Weights of a small mixture-of-experts language model, trained from scratch on English Wikipedia.
Size: width 256, vocabulary 8192.
Training: a variant of Muon for the experts, 394M tokens, 6760 steps.
Below are experts of layer 3 (counted from 0) of a mixture-of-experts language model. Rows are named router (the router's row for the expert), down (a neuron's output weights, with its number) and show model dimensions 0-255. Each number is 50 + 10 x the weight over its row's rms, rounded and kept within 0 to 99.
Before each expert's rows: "comes before" lists some tokens at least twice as common just after its tokens as in all text. This comes from a sample of Wikipedia text that the model never trained on. Tokens count by the router's weight.

# expert 6
comes before: "s", "0", "1", "2", "N", "y"
router:57 53 61 37 40 46 47 58 44 70 42 49 46 54 43 55 52 51 43 47 38 51 52 38 34 35 34 46 57 55 55 39 52 54 52 42 37 41 55 32 61 58 61 68 54 52 57 35 46 56 49 28 35 31 38 46 43 54 58 66 37 50 54 60 41 46 66 40 62 41 34 35 68 49 69 63 52 43 41 39 56 65 35 47 48 75 49 41 52 60 50 38 54 48 37 49 51 59 52 59 57 56 52 55 42 49 40 54 50 37 41 40 55 75 63 43 43 50 36 31 45 60 63 59 49 52 44 57 66 45 53 67 42 53 54 61 51 45 52 57 38 46 51 62 27 67 34 53 53 36 43 39 56 37 57 42 23 62 44 67 47 37 51 31 44 21 62 57 57 41 55 38 33 59 53 65 44 47 49 50 57 45 52 44 34 47 57 50 51 42 60 43 56 54 38 49 67 49 60 41 40 33 40 33 57 58 62 35 43 55 41 41 35 59 52 46 46 70 47 47 38 51 54 51 33 60 28 51 46 50 43 44 56 46 33 47 40 42 49 50 38 55 55 44 57 39 55 55 49 45 55 54 58 33 57 55
down0:45 43 69 28 43 54 60 45 49 53 65 48 49 64 47 55 63 53 55 41 51 51 46 49 36 34 41 37 52 49 38 51 37 46 45 69 42 46 58 58 55 60 58 38 54 52 55 64 47 48 62 28 44 61 51 69 44 70 29 44 65 48 53 55 55 54 63 42 53 32 43 44 30 65 58 58 40 49 42 61 67 33 44 56 54 59 55 53 56 38 57 51 54 52 41 68 65 40 49 48 64 61 41 43 54 63 56 42 26 56 47 77 48 39 57 42 52 59 57 51 50 42 45 48 55 47 47 61 67 41 58 69 49 15 48 55 47 53 42 52 74 44 68 54 74 62 54 57 41 53 45 41 63 60 47 52 72 40 67 65 36 39 54 60 51 46 38 60 58 57 39 49 50 58 62 51 54 43 41 48 62 46 47 57 47 59 53 46 48 45 38 30 79 44 51 53 39 46 47 38 60 52 41 53 63 45 50 43 58 42 45 49 52 54 43 71 36 60 60 53 53 52 36 43 42 59 52 44 36 44 45 65 57 44 55 47 53 51 50 46 70 64 41 61 51 58 59 55 44 39 34 47 62 42 51 51
down1:65 69 39 54 48 52 46 49 62 43 46 47 38 50 66 62 43 55 51 45 63 62 48 56 50 71 38 51 78 58 48 50 49 37 42 38 41 62 56 54 46 22 53 55 45 51 61 42 50 50 43 59 45 42 35 58 28 30 55 68 58 53 44 43 50 42 43 55 45 47 65 46 51 47 40 64 40 48 38 49 66 45 36 62 66 59 32 52 57 65 48 43 56 56 45 59 41 36 47 31 45 54 40 65 31 42 57 41 56 64 61 60 36 56 57 46 62 51 55 43 50 48 47 36 44 56 42 41 46 64 45 44 51 59 18 47 52 52 35 55 40 47 58 68 53 42 51 50 48 44 58 64 54 58 36 51 44 42 53 38 37 48 40 37 51 67 52 46 38 61 59 22 53 47 34 62 44 28 47 38 46 45 32 44 79 49 45 70 42 45 66 46 54 51 53 65 51 53 39 52 66 48 55 54 51 54 41 65 42 51 56 61 51 40 76 49 29 60 52 42 52 31 51 32 50 54 44 60 46 56 54 55 55 52 44 58 45 46 49 39 44 39 55 53 40 56 53 52 55 53 63 35 59 41 38 52

# expert 7
comes before: " the", " a", " his", " an", " be", " he"
router:48 36 46 37 62 35 58 36 44 25 50 60 55 49 54 52 50 67 62 55 64 45 37 44 67 62 44 43 45 54 61 57 40 56 60 58 43 53 56 74 48 38 26 46 61 60 51 58 52 48 58 75 53 52 54 47 46 50 46 28 62 46 41 47 65 39 31 60 72 70 69 49 50 49 39 55 52 52 45 45 43 30 62 49 55 33 55 46 48 53 49 48 54 40 64 51 51 46 52 52 40 39 60 46 55 37 50 48 45 53 53 59 41 44 50 56 50 52 64 50 59 57 49 61 46 37 56 52 36 57 49 45 57 42 40 30 44 35 55 29 42 46 52 44 57 44 70 42 59 34 60 58 42 54 56 53 71 41 55 54 58 70 46 60 52 66 30 57 45 48 45 56 62 21 50 43 63 41 53 38 38 53 51 46 71 51 52 36 60 56 35 42 43 46 62 48 47 47 23 50 62 51 43 61 38 69 38 43 63 68 53 56 74 38 49 44 58 47 44 49 52 42 49 60 63 55 61 44 43 44 45 55 43 52 60 54 52 43 39 57 54 51 37 52 62 50 44 50 66 57 51 59 34 69 44 60
down0:54 47 56 49 42 53 50 67 29 39 51 72 49 44 62 39 59 63 50 53 50 48 47 43 53 58 57 36 66 59 55 27 54 42 47 66 51 34 42 40 47 39 45 32 52 42 58 53 48 38 63 46 41 44 45 37 62 55 55 43 53 35 53 43 53 59 52 54 52 35 43 43 48 55 53 42 66 68 50 52 55 43 68 53 68 48 43 48 61 45 49 48 50 38 48 60 41 33 58 71 53 32 68 51 40 42 52 36 40 51 56 41 54 54 48 48 58 58 62 34 27 57 32 53 53 72 36 54 40 51 43 57 44 44 56 57 73 49 64 44 52 51 31 52 42 35 36 42 54 63 46 56 54 44 25 39 41 45 64 44 33 58 62 52 39 41 44 61 53 36 43 66 45 47 52 40 47 51 68 63 53 46 54 60 56 40 64 34 41 45 46 44 58 37 59 50 54 45 55 47 50 65 51 74 45 41 61 58 81 45 55 58 43 41 73 49 54 42 54 55 50 42 58 40 38 31 29 39 48 37 52 42 52 40 50 62 53 52 60 26 53 57 39 55 40 38 41 60 55 51 53 57 57 43 41 47
down1:52 65 64 46 64 46 59 54 61 43 43 62 60 54 51 43 27 50 63 48 59 44 38 46 52 38 39 29 41 49 44 25 64 47 32 32 71 47 56 45 45 55 48 48 40 47 56 41 56 56 41 60 53 43 63 62 73 53 51 55 43 50 63 45 51 58 50 42 46 48 44 43 63 63 50 43 48 32 55 40 46 67 51 49 42 52 39 60 35 32 57 47 57 51 51 53 52 57 57 50 53 53 46 56 58 62 46 55 55 65 80 56 41 36 54 42 43 35 35 41 45 33 40 51 39 35 53 47 34 47 64 44 63 37 53 50 61 33 41 43 58 44 31 50 32 30 41 44 63 54 48 57 51 64 30 50 63 49 52 61 44 70 52 58 50 54 46 51 56 28 58 63 55 40 61 58 58 61 53 54 44 24 47 50 78 47 49 44 59 33 59 45 48 42 59 40 51 57 49 52 49 45 39 52 56 51 46 62 55 58 59 47 60 73 55 39 53 48 63 46 66 54 56 72 42 48 52 51 46 39 61 64 37 51 41 42 33 38 37 45 33 57 39 55 35 42 55 65 53 57 63 57 48 57 35 48

# expert 5
comes before: "\n", " |", "|", "-", " The", "–"
router:59 49 59 45 73 53 39 58 63 33 50 43 44 42 48 37 44 57 47 64 39 46 46 44 49 62 72 58 45 45 43 64 42 50 55 46 56 60 70 55 40 32 41 32 53 56 47 60 57 58 41 48 43 56 59 63 54 39 52 21 66 64 39 45 57 51 29 48 43 61 53 57 49 39 41 51 48 50 54 62 51 49 72 53 51 49 52 58 53 57 42 58 49 50 47 66 54 62 26 59 41 45 50 49 66 41 44 52 43 57 75 65 39 42 26 43 49 51 63 56 37 37 32 31 58 43 52 52 35 54 61 57 28 42 37 61 58 47 39 42 50 48 31 43 33 29 48 48 52 34 62 46 49 65 45 30 55 45 39 55 44 45 44 63 52 46 39 45 48 55 55 49 69 44 68 45 45 64 43 57 59 39 43 43 57 40 48 54 40 63 46 47 50 53 53 44 41 49 39 54 52 68 38 52 43 54 43 49 61 38 36 50 49 48 29 54 33 68 56 43 54 36 37 50 56 66 48 49 52 52 44 66 62 38 52 57 60 47 26 63 54 50 56 53 57 63 52 59 56 57 44 66 58 64 41 65
down0:51 61 51 46 52 74 59 40 48 47 45 48 44 40 75 53 31 52 77 43 40 45 37 37 50 43 46 53 55 45 36 52 50 39 57 52 52 60 67 44 64 55 53 60 50 57 48 45 50 43 34 41 42 54 50 37 49 33 45 64 54 31 44 34 44 41 44 49 68 56 54 53 63 44 51 57 52 54 43 47 52 55 45 58 45 63 41 48 50 40 48 63 61 49 48 46 49 53 71 65 58 48 47 67 57 50 52 52 65 58 36 50 57 50 58 69 54 63 71 34 39 54 57 46 47 41 65 30 50 57 48 50 43 45 60 42 68 62 11 55 35 50 64 62 38 47 60 44 44 58 43 50 72 64 26 44 49 63 59 54 59 52 45 67 51 54 53 47 39 68 57 59 53 44 43 64 55 49 35 53 44 51 55 51 57 32 45 40 31 69 43 37 55 48 44 44 46 42 56 36 47 40 26 49 70 61 50 58 71 52 47 56 53 46 53 37 46 56 37 49 52 44 42 53 60 51 51 65 55 46 44 45 48 49 49 44 41 50 44 60 63 63 36 60 74 62 57 62 45 59 61 47 65 45 37 42
down1:57 34 51 45 40 40 65 65 51 60 67 41 50 59 66 26 57 36 44 40 58 43 68 44 61 42 46 50 60 57 70 50 57 31 52 47 44 30 39 37 73 64 52 45 53 36 56 45 63 26 42 55 44 34 54 48 47 59 40 53 58 66 58 58 58 42 70 55 55 49 62 45 53 48 48 55 55 53 53 27 51 46 61 59 50 46 60 59 62 44 45 45 24 66 54 48 42 38 43 34 58 54 53 39 52 38 38 51 51 63 44 62 76 29 67 48 36 67 40 46 58 57 35 52 44 52 48 44 45 54 38 48 39 59 30 44 62 43 54 65 54 56 42 67 49 47 55 63 35 43 39 51 48 44 48 48 43 51 43 59 54 73 38 60 32 48 49 37 36 37 40 70 54 48 62 48 58 52 56 54 38 48 36 40 54 50 50 49 53 68 62 36 36 57 43 44 50 43 53 55 44 52 48 62 51 64 59 54 44 54 60 28 60 60 67 41 41 47 63 64 53 44 66 53 64 53 54 54 42 46 50 52 52 46 39 52 38 48 54 59 51 48 59 35 52 47 52 49 31 45 48 65 66 52 45 40

# expert 4
comes before: ".", ",", "9", "8", "7", "5"
router:45 34 54 63 52 40 77 53 52 56 46 54 39 51 57 47 52 57 37 42 40 42 54 55 56 51 44 70 59 60 49 54 55 72 48 54 51 40 59 42 73 47 45 39 27 44 39 49 44 55 42 57 47 38 48 47 42 55 61 42 51 49 66 47 68 38 23 45 59 40 56 48 57 47 37 43 59 53 59 48 45 60 51 49 60 61 64 43 58 46 50 62 57 48 47 50 38 36 64 59 64 64 27 44 27 51 67 60 63 46 51 42 48 60 57 61 57 49 45 58 53 56 47 51 62 56 58 45 67 55 40 46 45 58 59 30 40 66 62 42 38 47 45 62 49 54 48 37 45 70 49 51 54 58 61 51 64 67 40 43 47 62 59 45 59 45 40 59 32 58 45 54 48 69 73 43 38 56 31 52 63 42 33 55 52 40 35 67 63 57 51 61 43 30 50 44 58 38 58 42 61 34 71 43 43 58 58 50 41 58 78 58 51 57 36 49 41 50 58 41 48 52 35 63 51 47 54 38 51 52 53 50 48 53 50 46 61 51 67 62 53 60 43 49 40 55 75 35 50 47 67 38 53 63 43 42
down0:48 70 44 60 43 45 68 44 51 65 56 73 31 41 42 63 48 63 48 30 47 56 57 58 69 54 68 28 47 49 61 49 48 62 57 39 57 48 42 50 52 40 57 55 55 42 43 47 51 43 69 46 50 60 48 56 35 71 65 41 59 49 50 33 62 62 42 52 70 45 45 46 64 50 29 57 36 55 55 72 52 49 58 65 44 47 58 53 66 61 63 63 50 54 47 47 51 58 58 52 69 53 45 54 48 39 47 32 47 47 41 56 57 58 44 35 70 56 58 44 53 50 60 49 47 48 48 56 51 42 55 36 41 62 49 70 57 52 46 44 53 46 40 56 52 53 69 47 66 38 38 60 53 59 33 56 44 49 58 54 42 41 77 46 54 50 58 46 55 40 52 34 39 39 47 53 45 43 39 35 47 49 54 60 52 50 51 54 60 54 47 47 40 48 53 29 56 46 40 56 59 51 47 47 64 34 48 43 64 53 60 14 55 66 54 48 42 23 44 57 37 44 35 59 42 66 44 40 54 30 55 61 45 59 60 42 75 41 53 34 66 42 50 56 45 51 52 47 39 43 47 40 36 43 49 57
down1:50 61 41 54 60 55 49 57 42 53 47 46 55 28 56 52 67 39 60 68 48 50 46 51 48 43 39 47 53 23 45 52 45 37 52 48 62 34 58 43 78 55 47 56 46 25 41 61 59 53 44 47 46 61 37 49 54 53 38 51 57 54 49 44 38 50 49 57 49 49 56 66 68 44 55 50 33 64 61 51 39 53 46 40 53 50 49 53 51 50 36 61 58 59 62 65 51 61 65 48 64 49 28 75 41 48 47 61 60 52 55 31 49 47 34 34 46 38 37 31 59 49 49 60 46 48 52 49 43 75 48 52 47 36 56 45 48 50 42 53 66 64 63 62 44 48 39 40 46 52 28 69 54 37 53 69 59 45 42 64 48 57 60 66 61 54 50 53 49 54 66 39 52 65 55 52 42 54 54 44 58 50 61 55 60 52 45 55 56 41 55 65 40 39 38 55 55 60 44 51 38 41 35 39 65 54 68 38 34 54 42 56 57 36 59 51 60 48 56 64 59 37 58 53 35 46 69 55 52 78 44 26 45 57 59 37 51 34 53 40 53 47 61 58 47 63 46 42 38 70 35 52 53 50 58 60

# expert 1
comes before: "1", "2", "3", "t", "e", "d"
router:47 72 62 52 76 66 56 39 67 63 55 64 48 57 49 40 51 55 38 35 41 65 29 36 46 37 41 41 55 46 48 44 50 43 49 52 60 49 57 39 47 50 66 45 59 55 53 70 42 42 38 40 54 54 55 52 43 46 52 59 58 39 40 45 49 52 49 56 52 63 51 46 42 53 63 43 35 52 27 41 72 52 37 60 26 68 40 62 59 49 37 40 28 69 50 31 49 43 57 50 59 55 63 56 39 47 59 53 56 55 44 51 63 47 58 40 42 45 54 48 47 47 70 49 39 52 46 56 68 39 50 31 46 63 48 51 55 40 63 62 48 54 52 34 47 48 58 51 39 41 63 59 59 54 64 33 44 62 44 35 60 48 44 61 46 50 51 53 50 45 44 47 39 46 36 58 47 54 52 55 46 54 67 50 51 47 43 50 57 36 50 51 61 60 40 63 63 42 65 72 24 58 49 50 32 34 30 39 38 48 52 55 31 45 62 50 53 42 48 69 39 60 53 48 63 52 54 64 53 44 56 54 48 43 40 49 43 43 72 41 49 32 42 47 51 59 25 44 35 47 51 48 52 36 67 56
down27:43 55 68 59 50 46 38 58 60 31 45 54 56 68 52 74 49 61 44 34 60 51 48 70 44 68 55 62 59 61 60 48 13 42 41 51 56 59 42 52 41 52 49 35 41 49 70 63 52 54 57 55 53 58 40 67 41 45 35 57 51 50 55 61 46 56 82 57 43 51 47 56 44 56 31 51 55 34 61 31 57 55 60 63 61 51 56 47 42 52 41 51 51 52 41 46 67 56 54 35 49 46 50 60 52 63 55 65 47 31 45 49 39 26 50 43 42 56 51 40 57 40 46 51 45 52 47 38 53 69 47 49 34 39 57 48 50 51 42 42 49 36 56 61 42 31 43 39 54 51 41 47 44 56 33 33 29 63 62 51 39 61 45 69 53 56 63 42 46 55 67 43 46 53 59 38 55 62 45 59 45 37 37 62 56 40 27 49 53 53 62 42 33 30 43 57 43 44 44 60 41 52 53 63 61 57 44 46 37 42 48 43 40 40 37 53 58 48 32 57 44 43 51 36 39 30 51 47 47 38 56 44 47 44 54 50 50 64 58 62 50 54 41 55 44 61 61 51 48 41 52 43 68 35 54 65
down28:48 49 38 54 28 31 46 27 46 42 36 54 49 51 45 71 50 51 63 44 49 41 54 47 56 47 39 41 61 49 47 53 41 51 33 45 51 65 61 54 33 49 65 78 48 44 72 62 56 40 37 52 38 62 56 49 59 54 49 29 61 48 62 40 65 46 30 37 42 48 61 56 55 59 50 31 57 52 45 56 37 47 54 51 41 44 50 43 55 50 57 66 53 47 58 50 37 42 45 46 54 41 57 46 58 55 46 29 40 58 43 60 69 55 65 44 65 50 48 33 51 63 45 40 38 36 51 44 61 43 58 43 61 70 59 40 40 65 53 40 40 48 60 46 56 60 45 50 49 56 54 31 44 63 56 52 50 45 42 64 43 47 46 40 50 39 55 36 50 46 79 47 41 53 51 56 47 29 52 55 42 38 42 45 56 42 63 47 32 41 30 62 43 49 43 40 57 56 57 40 43 47 52 45 52 45 24 56 69 50 55 64 48 68 64 43 63 47 44 41 68 59 46 26 53 42 45 59 42 23 29 52 62 51 51 57 60 54 56 49 52 49 38 46 41 40 48 69 65 42 55 49 54 46 53 53

# expert 0
comes before: " of", "s", " in", " to", "ed", " and"
router:49 49 45 55 32 44 50 40 44 53 66 65 41 53 37 56 56 36 62 51 64 42 65 62 41 52 72 45 46 65 67 50 61 52 34 50 58 57 32 37 47 37 49 66 58 48 61 50 51 45 65 69 75 72 60 55 57 50 59 69 57 59 50 49 37 60 72 45 40 52 46 55 41 64 61 62 57 47 48 40 71 28 48 35 62 41 64 33 24 62 48 54 67 36 36 64 48 54 56 52 40 47 53 46 53 53 57 51 47 63 47 55 55 51 61 33 55 50 65 41 50 66 49 53 45 45 49 52 61 48 44 43 48 45 48 46 56 45 47 51 61 66 64 53 64 64 55 58 47 46 39 43 32 40 58 65 51 36 44 39 51 58 40 63 63 57 69 41 61 60 50 70 49 48 35 49 67 41 59 40 29 72 56 47 57 43 49 62 48 31 38 58 54 53 56 57 46 40 37 46 47 49 60 52 49 42 47 63 54 43 43 31 47 48 59 42 62 37 42 44 71 60 46 45 43 47 51 45 61 41 55 44 31 52 58 60 61 62 55 37 54 40 50 52 44 57 60 44 42 48 43 52 46 48 58 34
down0:44 40 45 44 63 25 37 57 61 41 50 34 58 43 41 43 59 66 44 50 49 56 49 62 36 45 39 58 44 47 68 69 61 54 67 54 30 68 68 35 36 53 40 58 54 52 38 50 47 62 60 47 48 60 45 38 67 51 63 57 56 50 52 48 55 79 60 40 35 52 46 52 57 39 37 40 47 55 43 39 58 43 60 50 65 41 64 44 55 49 52 41 63 43 65 72 47 55 56 43 56 37 41 50 41 57 43 51 38 52 52 46 51 38 54 53 52 68 66 51 64 52 53 74 59 51 43 47 46 50 67 67 54 47 47 31 59 52 49 41 37 45 48 60 51 58 59 42 56 58 54 54 37 42 38 48 48 44 54 51 55 46 70 47 61 55 42 47 59 49 51 33 62 41 47 43 61 50 39 40 49 51 43 47 60 44 68 38 56 63 42 74 47 52 51 31 57 41 53 41 65 69 60 68 40 46 45 36 44 42 63 32 58 41 39 38 56 62 50 49 38 54 55 63 59 40 32 42 61 59 45 49 46 48 65 55 63 73 31 50 42 56 39 35 53 43 50 45 68 54 41 56 38 47 58 65
down1:51 36 64 54 57 48 53 45 60 48 40 33 35 56 59 61 50 46 60 28 39 49 41 45 44 47 54 48 43 39 56 47 55 34 53 52 37 49 49 48 66 74 48 38 55 43 72 41 50 51 47 36 55 48 47 43 49 30 51 25 56 52 47 56 66 48 52 60 45 64 31 37 47 47 55 51 34 31 43 48 71 58 62 45 34 39 41 54 45 57 44 71 45 46 71 50 62 58 39 34 56 51 35 56 41 50 72 54 31 63 58 55 52 61 52 46 47 57 41 51 66 37 46 31 46 65 45 42 63 56 41 44 50 58 41 72 46 38 52 35 49 55 57 50 53 43 49 59 61 54 53 39 54 39 56 50 65 53 42 54 56 38 36 52 39 57 49 35 42 42 50 54 49 55 50 72 48 48 43 56 42 57 61 59 49 51 37 67 50 63 56 64 50 41 48 28 47 60 43 54 38 52 53 56 54 43 50 53 59 47 54 54 37 58 36 40 57 48 62 42 67 81 45 37 33 68 60 31 55 69 46 40 63 52 61 42 47 42 56 62 58 38 68 63 53 53 51 55 56 47 61 47 45 42 30 53

# expert 2
comes before: "\n", "==", " (", "===", ":", "The"
router:39 30 42 57 47 49 40 58 29 67 34 50 60 36 33 50 45 32 50 57 45 49 54 54 52 44 45 56 50 50 52 46 56 31 66 49 30 50 41 44 46 72 58 52 41 24 41 47 56 58 62 34 59 51 43 45 50 63 42 66 44 53 51 56 45 43 68 62 53 36 43 41 57 60 59 47 50 39 64 57 38 72 44 42 59 44 33 44 53 47 66 55 34 53 46 51 51 70 45 53 41 61 48 37 46 55 35 51 39 53 31 58 53 46 53 46 50 53 40 58 53 54 37 65 44 61 55 59 48 37 53 49 43 49 51 71 43 63 55 55 45 49 49 51 60 43 55 71 41 63 43 68 38 60 47 53 40 73 56 72 57 50 43 41 49 56 55 25 50 52 47 33 56 49 48 56 65 70 51 46 74 59 34 46 39 59 60 44 34 55 40 52 40 58 45 57 66 40 60 45 52 73 61 36 67 53 57 38 28 38 56 48 54 56 58 39 64 47 48 39 51 51 41 47 39 42 48 49 38 56 42 50 35 67 46 42 57 51 52 43 34 57 60 46 55 43 37 46 45 38 62 55 49 41 39 47
down0:51 69 57 37 54 45 50 39 47 54 58 39 44 68 36 28 54 41 52 32 40 40 46 36 56 49 39 45 59 44 45 52 40 67 54 58 68 47 52 39 49 50 49 48 51 53 56 51 53 47 75 41 44 27 74 49 40 41 70 44 49 51 58 48 42 49 46 38 47 45 60 46 59 38 52 39 44 52 64 49 45 55 45 74 51 34 67 65 61 60 49 69 29 67 53 54 49 42 60 54 50 41 54 59 52 47 68 42 40 37 62 74 44 56 59 49 52 45 46 29 53 57 77 44 53 46 49 55 49 50 43 57 56 47 66 63 50 41 72 45 44 36 58 65 53 51 55 35 43 62 66 50 63 49 48 46 71 42 58 59 43 59 62 46 57 49 50 44 71 58 31 55 40 45 55 38 42 44 40 52 37 53 67 58 66 35 39 42 58 38 53 52 51 57 31 45 38 48 36 56 40 46 53 48 54 51 60 46 53 46 42 44 44 40 43 37 40 46 41 25 45 59 38 56 36 50 36 53 58 58 55 43 31 43 46 35 55 69 58 49 55 53 54 39 44 49 46 64 48 49 41 43 35 41 39 64
down1:57 50 45 59 50 64 48 56 54 62 47 60 60 50 54 54 61 57 35 50 44 77 43 53 58 33 62 70 59 46 55 54 64 46 36 51 55 52 44 44 62 41 44 39 44 46 47 38 57 49 57 54 49 51 43 58 38 36 30 65 57 36 52 39 43 72 40 45 52 41 60 68 43 40 50 30 53 42 56 51 47 52 36 53 30 46 50 58 38 36 65 59 41 59 56 43 48 48 46 55 45 51 70 70 47 71 29 43 48 64 50 58 49 59 57 44 41 41 76 64 61 56 64 53 53 48 65 54 49 24 38 46 56 60 41 58 56 57 51 67 52 45 38 48 44 38 37 47 54 50 53 42 53 53 52 68 44 54 38 58 55 46 45 44 52 51 61 39 50 48 62 40 33 63 60 48 46 74 66 50 39 41 53 62 36 64 43 50 32 60 48 51 42 39 71 59 58 41 37 43 56 61 58 50 42 47 54 50 47 55 62 77 46 50 36 56 45 35 64 38 50 50 50 35 48 38 39 49 62 47 49 51 57 41 48 71 49 66 65 63 62 39 59 55 61 65 59 53 56 44 44 72 48 36 54 40